Weights of a small mixture-of-experts language model, trained from scratch on English Wikipedia.
Experts: 48 experts in each of 9 layers, 192 SwiGLU neurons an expert.
Below are experts of layer 3 (counted from 0) of a mixture-of-experts language model. Rows are named router (the router's row for the expert), down (a neuron's output weights, with its number) and show model dimensions 0-127. Each number is 128 + 24 x the weight over its row's rms, rounded and kept within 0 to 255. Numbers have three digits each.
After each expert's rows: "comes before" lists some tokens at least twice as common just after its tokens as in all text. This comes from a sample of Wikipedia text that the model never trained on. Tokens count by the router's weight.

# expert 7
router:079139151122128128145129151101155162160139080117095146128066081169157123125134093124124093116101102094111115156161147178129099146118128147108141126141139095099150118162104129124120151162134120073150125108099112134136106121104145105115120161074107134120154140106109106110134141126149118153155121146131111144128144154140115087117117150111104121121134119163107131097131119145155137085123
down0:134124163110106114144147164116111095127126150108104166142135155110101091155112090128130128128068104141132109126124114120122127151111157132121146105139115125117151139102154129146113146127153136119094135120110110129138112128131108103124124120105132136093141137141160118084095086118080177099141167117137109101125084115120138144134075111163130114124111130119150189127128169135085123148075
down1:141128108115111144149127153106120119144135125137121117152155143092131158084170116111146146146155096117107125146116110127111126134098095155154149121126129113125075108164151121167123105110109123117116132135099152175154107178112170117136106131124110153141157103157122054121119158125145127124083117112124122123105096165079112140117131133105185118127111116152122155082136122117143163156107
down2:097105118099183138116117092099079086163127123150122112085119135084141136102146169080150142118160115118161124119137123104145079123137148129134106129145139140139126123138178127137107130116102092128096132143118126111147177110118109171166137114149152119133132131149086120139164159156139102130142128129167132105142107152114137150134137140136121154147094145134153142151142106160105112146153
down3:121135129097129110135109128126095144114106093140168137139133128139152121127096124094142101149103124121088111120183109126132128164132191133109152155122135148108129142129072134126140150139153068150161122130115125164154121133140100151113098060139143098146094138152134160113113126128118105135171113173159110116151093133110153143159099132110144118143140106115119148127112108120166119136090
down4:152135195166149128122129134114088111113120124102112098107141136107109117119122127105129072100128135186150143132112118106125131107172121145117109132131091106109130154151143145158141130138108115116154097109137131107170099135100108108151107130114122126100143130106164171128139106142119149122126097128121102076106149148131130134158131069137111099130183136115142120143144085127137115115109
down5:104104142151122150160153085104146068113130142147145142138108154151149139119096123122117148110112113115132098114149140111151139153118157138124157084120163117125161139142126136115102132135127114140130116111132147136126152106146133115106176114143185133136161114070121145122086114151148134108128082132134111122103110083081133114167143107146161107135111137110155122102110121147168122146152
down6:124179116117128126135150131147129139138167160104098136133154156155158134133112091116157115142082132143124117137122112125154136113143142128123114177112114141103129146163147114150182105138125129131111110148136133153134142163121133145122143103126065112063104150149152106126118106105103133154134175119050107187170147114125167094140138191130101156109150138122158138142106100134169118131111
down7:138134140145117142116109104115110174106092148107151118125097140180119134128075139156138142155191108148142127140137134148098118128117125145101099213188131107130129138100148135110211128160104150117136126128131114150131160149155124103124129113149097162140096117124129112128110120081110147107109173140165110159117154096133101134124112152131144126163135139119145146148122129125089089169144
down8:128143145134102133107140164117140130070114109085128159182109120144098147088149136135091103161146128107132158102088092168117130127139110091152152104152160161157124160110147134125105163157071102141172137129093167108123157120128143113138098091156174134126086129156111098165168097084121158119170133131152157152133105168130145124137137103094133182149119147122126155121135132146137124142079
down9:151103141114109149169129109124136129134160125113168071085100105123157094100135114162124163126124146143124137142147099116157165088145123130120134103158132097096147173072141112105086147147140154108147130093157120154170150149097133089158125146121144135100108116121149150129127139133128115176109116124158119106111110160148182121100117130143100117127116107086121161132150137179130130116134
down10:120144082127144140157120134162163129157117152153143128127130058133103107118109092154134080148143161136100151099157165118171143137134119107129144104122135086106137093144104136122097106145116119157119100136151141158149117099116149142138110095133129138148184119138137129133129138095154146136112114162094137124176105113129126126134115073101116202123116139149150115102140139151115118073115
down11:133153121124165128143145148178163084123135121120126114106159108190169104116169156121102159156132125152128177123111136137123137130151081116092134144091134138129092119120076128159131140152145142105089142181135145165129118094138096075145132113126116126142109148126093089101129122130100124140135137166137107141123133132143121113130184131135077128154142141123096176158176137085115126138118
comes before: "\n", " The", " He", " In", " It", " This"

# expert 42
router:139106201135142150115150111094093102077162136107112109120105122143079141160128137138113102145118098133109110120104089104141127131090157140108102112107112159154110105160129140130125138145139108105107099112140122147099098101074167145137083139154141136133163129148127156096123120135135168125082124158170138143113135156114145149124124124128150106106124122089125125116107093089130100122135
down0:099155124140143087156130120133141132111122095115121128127126137134152131158117108128123158152154131071117112127078127141145103140125162068124117081137127138113125152144141137122094125123118108104132167132120156124153121115170117149120109109106145128165166121136144151157087154071128143094111090136114090134123156105107135088141161155125103125159113121130133208164129136120082140145164
down1:169111057109146119151110125107172076204112116154147104157112119129104111170113126113097106119116147125120181131099106148131148174147166144109138151139144129111147135103092154079155186111111127138151095111125126149158124141105145105172125108147136132144113116162131144122139135145092136121147144114128102112151147169092112132101148138139122145146129118108135156118105134128125128126129
down2:142113119115127161175100126119162124107129147111174116163128120125088127138162116147109115111159125123118105124118163106142177120092082111123094147112103143121126124144135125107133106104120162160130125167147129158143105140138129088158158148119114151131092115131100089105173126101102104131104139150167090109130091137096108153137117122132097172158083097101130149109120156135127154157123
down3:105145123148153147116151124127178094075147116092097134151115132147101156153064165183092149080092138127150140140107106170102109141097136120112144071126111139106135162151109121137105135134076104155145116113131111104170155128137114085140105130109138171134128162158098158093125142126120125168148138126154124118072136136167155103110119122136118130131143166078149163138165131117139142087145
down4:147134084121158110141128140090130109172124143177133125135135114173143119109189116062179155102139135092101129098138133127158158148147139137103134087146133148154119151123154135145103177117135129138120118133110109107124129097108099104137117139159104161107169115143135094140116137168099173105160133159128131120102114130107141116106134057149150099122144106133102105115110143104102083139107
down5:138137091148175086110116161142133124129137161149143160118090146136120137150144137129135127154161154166137151126125114159130063125147138122123132107146178153156122128101147131118119125181173133134164142110145134142096146118131146151121148145097112105162117124110145132142081113128111142110143105125101110150110146158135121099152153107156156131161129132147131146108100131107129128119136
down6:115137108119153092125154123124142152109114127119126113097119142071164165140135149122086083120076123147115124137121093155126143084125109088167112103090116138114190098108114109132122117113106107125123164087141122167135083146085132105141126135121146131092103184093142116151090091185146131117126138119108119105146127154138131147113137138139090142100097102095140134121115138174153153125144
down7:147131129086075145169092104128111125136159151106117133123105168159150079143138134119130072104148088134118150149104113146161108071147117131104120148123110110129097137133166112138108125151156139156128152146117095133133145084123132121120145114130141111138156143148123144076142138130156128121123153132166131145117151110108116143115134146140144106111126149162116181141080134122161135133127
down8:098125142140116174143138101079134129099160116134168137101131118153112116101118109126096107121152080114090111130112112143139149104135152092124094150150109129138154144169100151132147154090111113130151185158096095140102090130096143153125090152071159135152121092121106179128150170136131060115131091107137135148120123119112132136140098154097102120141153085139164147076126124127156186093135
down9:143115160131131131167127124107116044126121122116125124121109142151107149065112125138161080120140125093143104125189110128111172116102142159121133088116097140126121114115138144134098146105162160100165131131069082080101152130161166122135168127120167122098133135108101095131129133107144118109144118149141109148171117105138128146189130121109114156115183095094115092112131101123091141116173
down10:111106122166096095138147103146106124164148141145155119166149081127113106095120149137150122175134130090070129134111136110137095102108142159121109142156133097141163148137121134096158144148120120132131140112135122110139123093148144119096138120117106144099122183094127127122133139147121111159113129097128094117125102118112175179110103149071174135130067122125133107055095123105135105126102
down11:112130099158116131127151141132144124127108125130117136128138148088159129164106119127158124181132093167148095128162121092127178097117143136114108119155111106138117118163181173096140090148131102132142102158123124082138099118150106131179139166120115135125136122119104107181076112140164158174125133134116119128142112134086120128135153111111153130128102128113099144098162099118171146098136
comes before: " |", " of", " and", ";", "ing", " for"

# expert 30
router:139162096123159139106113122111145089131165154147151109123134155088105103144096114131114131174098111096145105113161100141137098084156159134136078127176125142179119086129169101144144136145133092130116131135143148110098183135126139121105159066113173127101159134130136156104100150120115107139114142167093141142111119100149142121115120114152116162091153121089109133157156162128109160158113
down0:116145114130105136146137149081093129134131127098108128156127131138180136096147106101174131087088122092177136119130131117161144180170120104113123112072109154098135111135116118171112136107123156109145137130108126149095083123083119140151141121160102134170128143154151117131132113149151108106153121122129082123112149158104111124140128142082135105122136105151135072101080123115113147124150
down1:125143158093109150131139113147099121132152137149163129126108136121104134087147129138119143110096124145128115122135160135137174102137156097150158095103134187111135127128119105124101143118105124068151088107149118121127071137125112164140119112117093122146130099078112155143135093170135069174058146128127099127127138115198156118156149112135114130171132134155092175131139091125132111170107
down2:144123131115104153104108175128138158112124100140094091158077171148128162137132130154133109119090122092155102105110149140150120133169110137124156163144101159097089118160116093124131139076130111131132164125139127129149145151167126124119118105122172083093120127121140117101147127101156103106151192123113118178117115146135121109131140098142136119070092064110135168121147153110104094161155
down3:154142118119124131155131140143110185168151136108104129120174106109108094126139095124106155163151149111144144166113117154098123113201128174124117121166136143166117129134114108147167127144116137143062121139156130142100174159116167138129121144140123137118116116144171136147090130145129131124147115178142139119108172156164120072088122152168133144114104124140123146152144159102109108142132
down4:112117148145109147129116125118082130129109110180143095159116129112164114164171164098055135137137124115148099115137121105180120103135124158106115120144115159114097127140117135143132118136134083133134116109113107086175138127097120148150070147158163134151113123120124090113121125121141090117132098153148147151161132121169154131095149111122129145109114128134107122085162127112126115122106
down5:147123168158112110130159115094130119145154123101124125121129104187158117136141150107162090095117112149098141129106148119105152125132179108117113077121161113108139130137182179144099102166154161123152186112153149148114117140120120132186117099118106114119141134099142073163112142099141078099138099119165145107097111085145150160119103106078142103120114140142131122078110121110139152113120
down6:120178087121148164127135151141120158114145091128165138127181128134103099158139113134141108112099104144157161148113150130136125129117150125143165159126148177131104126144090142123175142153087143159140131099158097126127127079124150162155112119144156137136166085133144103120108126121125158127106057146102156084155095135148131137133137134136143105142134108102138093145134091109130133153075
down7:117120117151132131181132097096172111119138096089144130142142097121169097087134066130156183142123077128129121134134156125179107105138093090137119185121125092142161129142127118129195091096123136145150167113138148095137124120127162140133134127149155143114125126119124132132147114127118102161111179106117119119099164133102136128138128100126121128162107119068134104112109120140120152115126
down8:163155186130162099107119109134135109101144060166091180106108089155124113114112145080143147089092132104096115146096156111125097143125176144112127146163129145138132151173129091121149140138135091132115136136124166104146192107116121146112135094118137077097137093123138145161137157089159147113139128091139139149110128130110114125111160115102202085099113093135141078138085143125106105071096
down9:137109141125151119127134126159057079119117125147146136124155136137092158173120177123129153124104108124148092135133153160136132129132159162127110182168156129094104110121137111125138118132131142126132127134080120141133154154086160160140107085107148110127155113130146121118120104111149118157125153168095112136142102100194122123112134115105075094134122129117144063098136146163142116136089
down10:122133152143133173151142103100095156138161127100134140109177105120088079140104115142130119126138169101131149139177134099150125150143075121073107128113145149149100136104119140068129101124156158193115144105156137133140153137168146082151169138102086134126095126164119118153157160142145109129139110118104103138131184123096131085131138145136113121125122128114134164118163147109170119140102
down11:093126077141140096182101128113131105158131140146142124121092114129149159127163124132105131121125146175125114120103145101127084171142147104130125152140131139126120139169109134114182134126134146120142116074102055108113148149133129088141127120142135132180119167135157103115127137164140130106126114144134119140098089125103107093139165085120088103152095130126098128154109081121126152130171
comes before: " of", ".", ",", " in", " and", " was"

# expert 36
router:112090131094153105116079078143140119143138140142099121108120088138139105117112101121137097142126158125112138146121137066145154113103114133146132122148129142126134104153134144145105150117142154113149173078098165126098105105141120093117105120153115136110088140133127136129172161087094113114159105078102124172182109062135082139097093129091158111101124124114128106134135139087132118090127
down0:105101142123126130132114122121150151162075126135105140143132105121150094146180092143117136126155191130138117104128128134114141094100113157161118171153083097085164125126107130134137136114163109112134112128110153139169136112132155134114176120186127119123152150164113120127132117110127143126151120124140152125114124103101124098132121116109104131181103124108174093173130157185120156125132
down1:129108165163108092132149176116116109118133124128129129131148146139057127170103112111157110162136150164104139133135129130139159166124178167110115140182125110133176142124135171153090147142099155173147124121134119117137131171154124120112153086099099145093090104142095103116095152118116103113115085140145126106137061127109121138121152110111093131134160126124159125107120117110114046112127
down2:121119141097077124121139100175151118105134136119094073123135105130134172119124154148134160129178150119113130119154110099114164118100080119096136049126165137123186156155162091111080110129119139131109138150149166151127170117103150112139114115140101141138096127098151161155124154120140161111175146148179164129124091126135122158147112127120098103124120151138157145144112131093134135094157
down3:148096195118120135096117141136160175081111112103141112140158115110142170115146136132138173171152115089160124152143117141117134108152150131121100127126131129117079106154153102175108121156116147101085156124134109098136178126130125143138148169171092133168062157115105140147135130125157136141126094124140141128167150119166153165122191139089160134096159179136149132146159172108171134172132
down4:122135142133135139162162152117150113140127095116111103154104116104115136147146126144122136159109138138129142154141142162134113070155142144134101133138103085119107152114128133142108147179162083145147155123122104098114120129086123157146181170136138118142159133159132134146105179140168098151135123167117113093098156142178129118110137142104148098142117149126139129134131119110094156125115
down5:114103130110104139105088149113152102128157156100100121140102109087156135088102100104147079152106100099106136156122151086172153159161121096128140163113135114092139134135133136145115112144188124079151139070116169124103087104135099134121110086114112143101088095107095147179135142183145134132104140121127093172112118128143122119143138135129136102117137118138119134145150155111188153105117
down6:130138159126150152137139115158080133105105154138143117135130115120126085164130137113145103087145163122137124185085118162117122124108130143110122097157117134149131136129114102135077122106107143124153137129170093155141138140107119144096125149103129093122110146128163112103177117106137163136128118156150125078155139113134137167171100103170130136094084104130131100167133113168119106132100
down7:117110153133124127175159185156155103110178089130134064148154115139144098109173104116148138142145123105142184128106137140142133112120082116086120111127137137048151128146111171167144097143106107098157145147084173167126125136133131114084169146125137139159130134120122061141144132142103110110121100112114102147129160130145152128123149139114124123089153171127120121112115145101107070139125
down8:085145107116118137143124119173126096102141140116132147130087129135131115125084161175127116136112136103153140119081138156091146077133136103133148110112147114106146136122124092135097126120112148100149099153095130110140138190133116116139108151138135144121214118091151136137132153127126113111120136122102121168111113109084121112146170097105144145131115142111129127128105108111117141131077
down9:087109125104129109130127119070142109108161163089119105115131106151119108119098139120153134122150100107166078159110097118146160113092096148125121131136140121123147143112125088142100124111099161112163095137134118131177120098120115148148108092147127128106115071117122122137104143099160135136121160144102134133129103091113135135086124156152158163130112146126121079149124157171114101137161
down10:155086141140111153114128148134138111114109134126125113148135091146179123115066139153124118165152114166142145112153143148127124142114157095109083138147154148146126109091098125101159092097154155182145135160133079141102163155163131124076157126106124116126152118166165123060165132135153137140112119129114145124079081136126091131157144111153136114110138119126154097133143101159171162074156
down11:124131163146134130172120152090123129096089115129102158143134121070144110168116096125113120106141079146121107114119138100160117122176126137137190126135128155111127134163102121108088139144118107153133149121130167132091120144170108098100165100121087114129102139148140137122150104162130116116117083134150166127170137104123151121123126107150115123159169159141130133183103149160144138127120
comes before: "\n", " |", " (", " is", " and", " ="

# expert 21
router:125139120124170116173110105104147135104149118138116151106152141149114148122151119110165129129141184157110136084113137101159108115103103096139147128140142184122118148147102110113126139163174121127153157112116167154112107089136086129175113161120117114135119161103109098132110160127131126152132167112091124159168084090147088162124104147081115137131100101129109141108123139104138164103137
down0:161143125167065107148115128158131157164121155082114089154146163139114149166125131106118134149139166119114157161107146156144159113167148158137085143120141149144113125133134151170136144142098096098133169131129105109100099119158150095110145119109164156142115133088105128152126135063164131125089090154086129146142149107175165116093093135141121142149180100130154140106128159118147140157159
down1:147128093145169103162115109168129127129112141113096171113137111102121113166160122132144149112147137123084118137126109085149162136135136124118146179133149134076152162123081145112165131094152169118114159121188117107120120130158139141155142170105145101134128116098159116141112110134096131120170095183116100109105137132132116118120169131123170097133149113171129091084133127127148134103086
down2:126210158111147174129172118134089129137151105060153124109169121149156119105105130129117127104187115108119131086096141141126123103147114125146092130110106130124117127119137112132121107125115121176116098122118126137119106124106095134121131146090142142164128104155111108098071125114177147128102099133110124138141106096122143185167113143138142140122137115123115129119115114120127123109141
down3:109113108159093108119143156104130159157131147115136121125166133110087146134128137111125124118151145115138082139089172145124114148140152118103108066146144131098137117170098132137079138130089141113100083116117152105172096129089119100088104162100112112135138113134152126151135113104090174107081096175111111136129111131149133117124130122145175157101109149135161128132088127099131099089118
down4:105114110133100136110143150162142154137152116136126130114115121106135136099124077161104113160123114141132161164124118129125141154095110151153080064128100120119142091134125122131071145104141105126124105104134153144122089101118077108147075120141089128124071108084118130157146137126144139144125120145135104088151126097123129095159176135139185114103134165149161110124131106144148095143140
down5:135131175132110126133112138114173129148111166125124080119122123089173135077154155144106100141098173110129140161151138111130093137179101111147099137125144130126117089146116087154129107145134112103148158127123090136133131107140116122146095152160112129129119136165140104127124087185138148133185109151099116098102135154115164114141112043161138136104118075112101164129108115176099140113088
down6:126128115119108128132099143154124140157144154110111139121136117131120140102110102138099121119117151115123106144141099121182125161089118168125148121116125146148139156130147108138130121103150097114105128142141139125108094158152103116127165162136097157127123134130154158148090142144134128142098165124098125124103124074126112120199127130138140144117140122093073073120151139131132161105122
down7:142102099115157133120122109095168117099147136141115111108101148140143144101099130144142146122142125187126100147121109144102147111138102114158097135160173136129147105098094103122175104161141151110119120138102105162119117155109169122118108166111120105120173153097098112123139123121138088080215172167108120101149130167085085115117119154176103134087151122149122148163165133146190119154163
down8:159104109131172120156138161128151119126139084111108136127109113109155145134124198101150140100133118110150127156124153153116139115127130099120144120057103119157081116112105154142150134107117154121136146126109100093121111140137122142128104142112112180095148131123151126118126152140111112149160133157161112120132163175112160124162113147144111136092096133118149160142112108141163115151121
down9:156115109142113145151190129147151088144122155155160155140150107112111146162132169129111116135150100156156096107138093137149125136096149134135143076090140118154096152116170130152109145117117158149096127111143130088142146117113112148163146141147135123097160094085079152146122094122131121081114127109131115081089133122145077165146117106127138102139103086138148160098097130128185107140156
down10:143163151080135178118075094128142139099090108137117100094154129119145104127132111168097127135110135081131079118126106152140104092150128143121128107164131071088112122155125097118103124072148110140130150116138146123100141184135097160126077117091145116145151133151120173106112142127150123144129109102124105147146144101109147139131147172086090136099143084106149145101156102135120143149157
down11:148083129158166118121140108119094121089114143125139128130124169110111169142103137135133125142158142081164132139138078099101091161158152118132089098144160130130104117143100106102083138108142125172123080128115100125098091149085105117142096134100155090125085118115120122120106158102134149120132125089127116156124147153165100096130132168127126117082135161105136129145148100096158116154102
comes before: "-", "|", "\n", "==", "The", "==="

# expert 34
router:134102120112084138141130139131098167107094154110145145174111186145137099115174144127150138118117102144103097107112125123109087162131087154080110116118117082111133127098148136136114128124161170119120103111149116143137140119133099118103082099157148119134086104109133144111152114163098147146162166111095140126128140133177123174161117134099123168094103091156136088095076098093149128117154
down0:138129161095099141117160085108136122136144141107137081094154126122106087129140134140139123115152136159100157160120080121143174145145124145130107105170138130140165120099121141103088126128070123091093139129101139140146141154110110139137115138134092138124112150120072136155136106123133143187153150160139126135127158132126155098093137099147152138128119140063109085109119088141133111162119
down1:159131173135147119120130099137130104106176104158158102173125105101128151129166137118128159149129089141140148146116148077131133146140113081128131125116111153102134139162159149116158128128144123123143175084099129114112138117120131103145146105090122107133123111129125176152108115129155147080141104151164104133108124116138124135132107145151096093138156120047098151142135120101121126138098
down2:126143086141112132147129130126091128122184149134143148126161131152110094150122125091147148133108098154109140135143149095112146147132110129152156177140146141142106142132181134099223133148116120139136158108150103137154127146108128120119161068138139143125150120131099140190082114132125144149145075076141086125127099133129154143118141167122171144108103123129142105138166125122130131118155
down3:138152139119147160133140139105096137117120129134142107146129160159152127131086157109158122147129104129147156106104162147121147152115137145126143118132075131134126153169151082110097115149176141125125114132138155095121128124105141119122107172128104154124100181138188101100121116103088134132154125121141150124123187106136137139173157100126112141084096142115096129134151166118108113094143
down4:152133174096095135150110152105111081097103172142107126134128164125140138150175133160135109176107101093154143101191095118112143137081172176134115104159113168130121098142108119108187139116156120109119103118111162126110158111109150165117106126119153145125125195160097164136150082099115119105126145128132123142120121121113114138112089132107166096162158141107092131126134099142073122154160
down5:118128159178099175116143107113123109121125117100117117162127115134131150170112117123115144124117184131120128067134122144085116101109114081103108117150116125130090131167104126064132121083116101115155136152127122150131128164128088128124115190123140123108131127157142136162139102122129164140086121101099112132114119123097168116117137090140148140126129169122124115131107111124112134132126
down6:162140119095123155126073149115101144098185153120123119130154145161130107115107139094159152117123149124133118102144126127129123126093115151113124105120113144140130138139141106082122100099071144139143131105141144103146178121115103120164150116096147166122136136117131181123171103117131132142082198066114101168142132091125165085106116155111105173133137139107114120153123142152111116101132
down7:119112104157118124133153155146122125140147133148151093139111096126152130104099100112135121168114161157154132177091138131148108131145065126138060178150161060120132128118173113150167132112144144121138147081136138118137139135136070096114139116125123101060128145103119119149139143113123088164127117107131143115181114130109128132110165146115192122145091087106073133117123152093107152102155
down8:145122140163089101160062128111138102127158116146075154139131123147119157178120124121106186128118094144119171155097127113108118148129125139095163106122151152122111126139115105121106114108118113105120125123107122116083128116141102104115134120152151131157138150115081110155158096143111140117147095056114158154140107125170111117142093145128128161141136170179151111106112175149136136109130
down9:119116126100124136110141126124110115082141106142159159175137105161116126170121109096105150132153111099160154109146121117137085131164101131153122076156103104170155112146160167094103191110121121107125130149148099069134130107127138105122123130092120111147177168137104162114181129103127132135111152166096148122123144142084156133109095142126109128086147157143109129128139138096072167122113
down10:129140157119114155127106149053143146109144114159111094126128113122122143126148157119132143139147136134139094125199117091106137161123128122103129171164178153171097153108150118127147141124116158089118129145133126126133100110102157155135098150170125133105122123159077114098127122144150144088112185082136123089134131136119105158122148148133145139152164156140100148146114107126111165068113
down11:063124138152094122119133150147105150094165125111152126094103100098139055157111163129139104129157122146106134136112092114117140097175122132117107104144130105138097143143123130135100115176125114158152149133114159121134119088096142090170097138175081151135160130161137098129161126138151147123116173121096113117173127108149119128105123166084157157134139147167121146172153141066108090103121
comes before: "\n", ":", " ", "See", "History", " UTC"

# expert 16
router:158152142101104154087134158157128122121115110137114117140131106103126128117129108154162107139155118112155135156133112119116148138125147154166148104114154159141078105127150104135137096144150157118113098155113142107117133146095104119187143076122137113149156157113137113116105138147139093073088163150132087128138155148125172124123126159101130131103129118137128138145071136140147102140163
down0:124123166094135184087120130098100141115075128166145120148100123138148148129124131091138078123112136133100117144144142115116181139139139144170153053149134165155131126095126151138088144163147095117126049126130153132156127143100172119119115141146080120157103096114133124140129106133158151082144164151111135097116136157104119106123132117154103120110122181124118132124152127155140102139148
down1:124166154123198082146126126117154130126111161122169094095102159123136119128132105120143129122111108097155144181148153127138124140092198125098144156152123125098091165171138114176123136103151121127149150123128150110142113119133134171111135154117165131107130106146114154141164120099170117114127105124146108118124100103102147138126116121148175070093155157128145115128132123134085118105166
down2:150103130109145121139123141128132112165150138095112165098129112088135136112099131119119170136128083145119118151115188113144178160098152130124113059132155080119124114169144161128168104080098117157094162101117178162137141147135137121105162140108171130139134138138119109149167107172095103106112124121108159139131103107104127132111126163085160121093113156107122091100144122091134125137142
down3:131154190077120155148156141127150119133136109167114145097153116113157133127116133135109105155131146069127123112125128100131159132102147203144130044139135138138138122119163147142104122128124138105112105135086145093138104146089141126149105110090141142129180136136119135119129081098104114128105105138141157096155109140118146144130129136135124134136116163105092134152175170149089101145132
down4:126108113096093157115118117103076096123133131124122150127088133140124133120149105118175104165126107132162140106114103174130171090115134138148143082123137095120092088144121130121114137114151100116108095091120125122178127122137114120164103095111087172116141143120146165088090107124155129085102153138148113119112154159127149137127141140109155139137131123126105097139128167181142148109102
down5:127193154143120151121134136116111145142108131155138093147168076128141109161125097165120147099119112149139142099138155151113130134167097112130130203130173084145139139166144085092205107148126097129152146145099165126112095103125104109070120169139148126124191141141168112134117163121149164144110144078108121133078147142097124098108095116188111152112079133134109146114126125137161148110150
down6:136161147110120124122168119171156109128131167123151103128118154167112150144147138115123130169164095134109147153108169152127179150156146095136104186153132103116188094099126145140164069106109142144121159103119137142123115097130087121153116152121098119111121093110131123151105134109152110150170150101136136147114123145128112102092078113118136123154113153157114149136167176139143076126144
down7:130086098155137132161112166151091109150168139130135092165105137103094108119169141105072162122116119143136137118164121111134137152141141168138125121158113130115115126095107154141129138122154103099084181168128111080122085155171109157117163100111072082161124133131107145129089131122107129138106108130113135110152120125150117107130142164126127118113112143152116095152135081148160139137057
down8:168148131130136160124140088090129121088147141145128122090141182099088184125134118138126105124106152135118100082132154162131146128137102135155112117151124136117099130112112092105138147115134130135174130121157127097111131125158112141142094081089136087176136145129131132103151128126164147082083119126174130129053148142111149140129126137139116103150142155134147124103129138131137065135108
down9:117108125115116143154115119168118132158119105101121096132103104152176130148114095152106100147103144123140118163116111131119161141115073141128067056123104152113135123108118155138125156134121130130165113112136143151143134192119136133087112107136115131177131173075122124135108164149144139109123169147147158147137119109133129120145136124118139131177115111143100093145123143080141124130137
down10:107149151182126162117099124083086169114108132151143139115152102115165113152128080139115114094127121136151159152137125104132129129128110157145116182127116135100160147079143126148136093092116100148156164122155141122131118140150151152160126113156102159123137125130120104123153150129149096106089106113087129123133127119113134151072130127150116134128108142145134150149098161138102159163134
down11:154123095138105171132090090141102130094167154088066126111165128142122115113135133146132103181127157130121099108067141134118071151110131159096165070112132155123076088137124153106104087148126097108151126119121153138113105129108089143120131095081143121112171128135116135150156127116116144099105125142133147118137141095122160121109122132134158096143148116158095102136129157141129104142107
comes before: " the", " to", " a", " be", " his", " in"

# expert 45
router:113148103160114143146163127113147149153115136152117122141112102152151180107140164128125190096137177105129097092135137146128113121130149133154114144114134094142108130123114063132134129113142146131101148128160150155114106127111152147159122130141126095076163166129136090110109106117156083139115255103125109106117104135115177147124117106099136132154128139131146115115092136145130133110147
down0:134162080124184159143149122131157189130157131126115152139128149107121140132140114128153153090121111120166140146129139151081090134152106131161102084147167119092100136154143139141143122166123152129131121158140183065146109101075092063118148144117162116135119133104156180137090128094117123103133126120103097181142129141155131135151109137150153119115161171140145125122129170111102135148143
down1:125132114092147105147092136111157163115098127115132162164141115149139145107109101131085135147156170127146131128124108129113138137127101127141145097156112130166152098082110149109097147098158121109112156133140151114148136113119107125099098139190126160121129158105172136168111122118151133141170150134118121112152110125102105114111119157118140134088135124148117125117122151060175120118137
down2:145148103147143140181116132131134098151162132146102120137154098129084088130132108120146148156120135118173104096074144118143129140127130164097103111124092144143117105146140154152108173127133138143109122145150147122125104147118139155153117118093148192158147136137112117177157143146141108092107107126070106151141120167103134130140066143141155153126095158105135158137114113120122097119160
down3:135147137131066085134150132130145141132187130090141162103163122109122157117079085109089068124087092133130119115101152157170120114146071154109127151164167122129084095126094121125145103129132118146170084140145144103119087102106139139156114156122112115114088149161150149123099105147121124116186129137149123121150113139098118110118154089146085100167148129078098137139111124141105139129139
down4:113140101118146157129140133108102130134135175152123157122094099121132149098149118176087115128134160151150169101080108144131152110120127160136113134129111114160130086142123129153111097145111144108132123107140167108054126093114135157115156122182147139087175163086155109168154107115082109137160140154097160124135096114121148079125098149127119156161140111122146126115165124154147131089167
down5:106142089138122179151106146130131153139102158095147117132112087168165141112108152118091171110085128100109101119117154053120136111174142109109128159158145140106130129120136102117167134126155095137113115098059143139157099152127155097124136094127117127128125119133132191128109150140127145139171119117140089150143137152121144126124088099115157191168098140104145117118133129106101129126130
down6:111134152084136138116155131073127151119163091143113143157111088118131089123139114138101145143138176106113102163132164149145120121122110132111146125135129120138121087154140103116141150137101131113116134128166144103152126149125155119131136159108082104157103099142124129178142077120132138104115131157113124118105150121120104117106151116092153156101096130127100169129139113123191134119175
down7:120171113119149112111129147147122143107117134131148140124132110122126144158155117105171151132138143134147112124135103112139120150131136123125114167117136123104126134129101124124155146166167144163129133120119102109100154126124125149146140140159116112177149117153177135166106155119134107141131111166147139111127119108131123094138125148136106113129136151166160094122119101104153084134091
down8:109085146144138157157122130153129078117128145152142148121101073162133140128121126135119102097154088148157098140126153124131186133135081159123177143119119127125141115095152107098167147113162115146180071155155164080127133117163171132151091153139138137123105144127121173130134118167113121197155100138132115114126116105119152127113084111105140189111102138061143130101166124143137144126124
down9:115173115156139143081143105113127131133143126142102117137140124099130144136135139139139113146150143115116146116138108144108162158120104176107102079125115121151137121151133118151122131161143079097111128145130095132103132161134142110111140137123172086129107129126113091119095116136182115137135124153132124154148150139137110121181107127114133087135124135123069089135132164141105123128119
down10:130084140107138090149126158131115128107113125129170100153117122115111150144138093135112173110131160163132137120154158145139093132126155122089082147146174118130148143108139102115163134154154104153179144177142118121087105115092085153178157145154127132087125101092128120114100148160120121168132135140129096108111097123131163141122134127143097116104140099151085135129158098217111116099122
down11:134103129112173136178150129156107159125169139134178113095138099140114104127129126164106108150143181145120124154158120087157120118120089129096153123112148151126137115115094128149187114140141151089126184117134151147085092119053131123127105131136112164098094131136142149124113139150089118118176179141089112113086127111136138146141171134127109124120089115107139108099134140162103134153148
comes before: " ", "\n", " —", " +", " −", " \""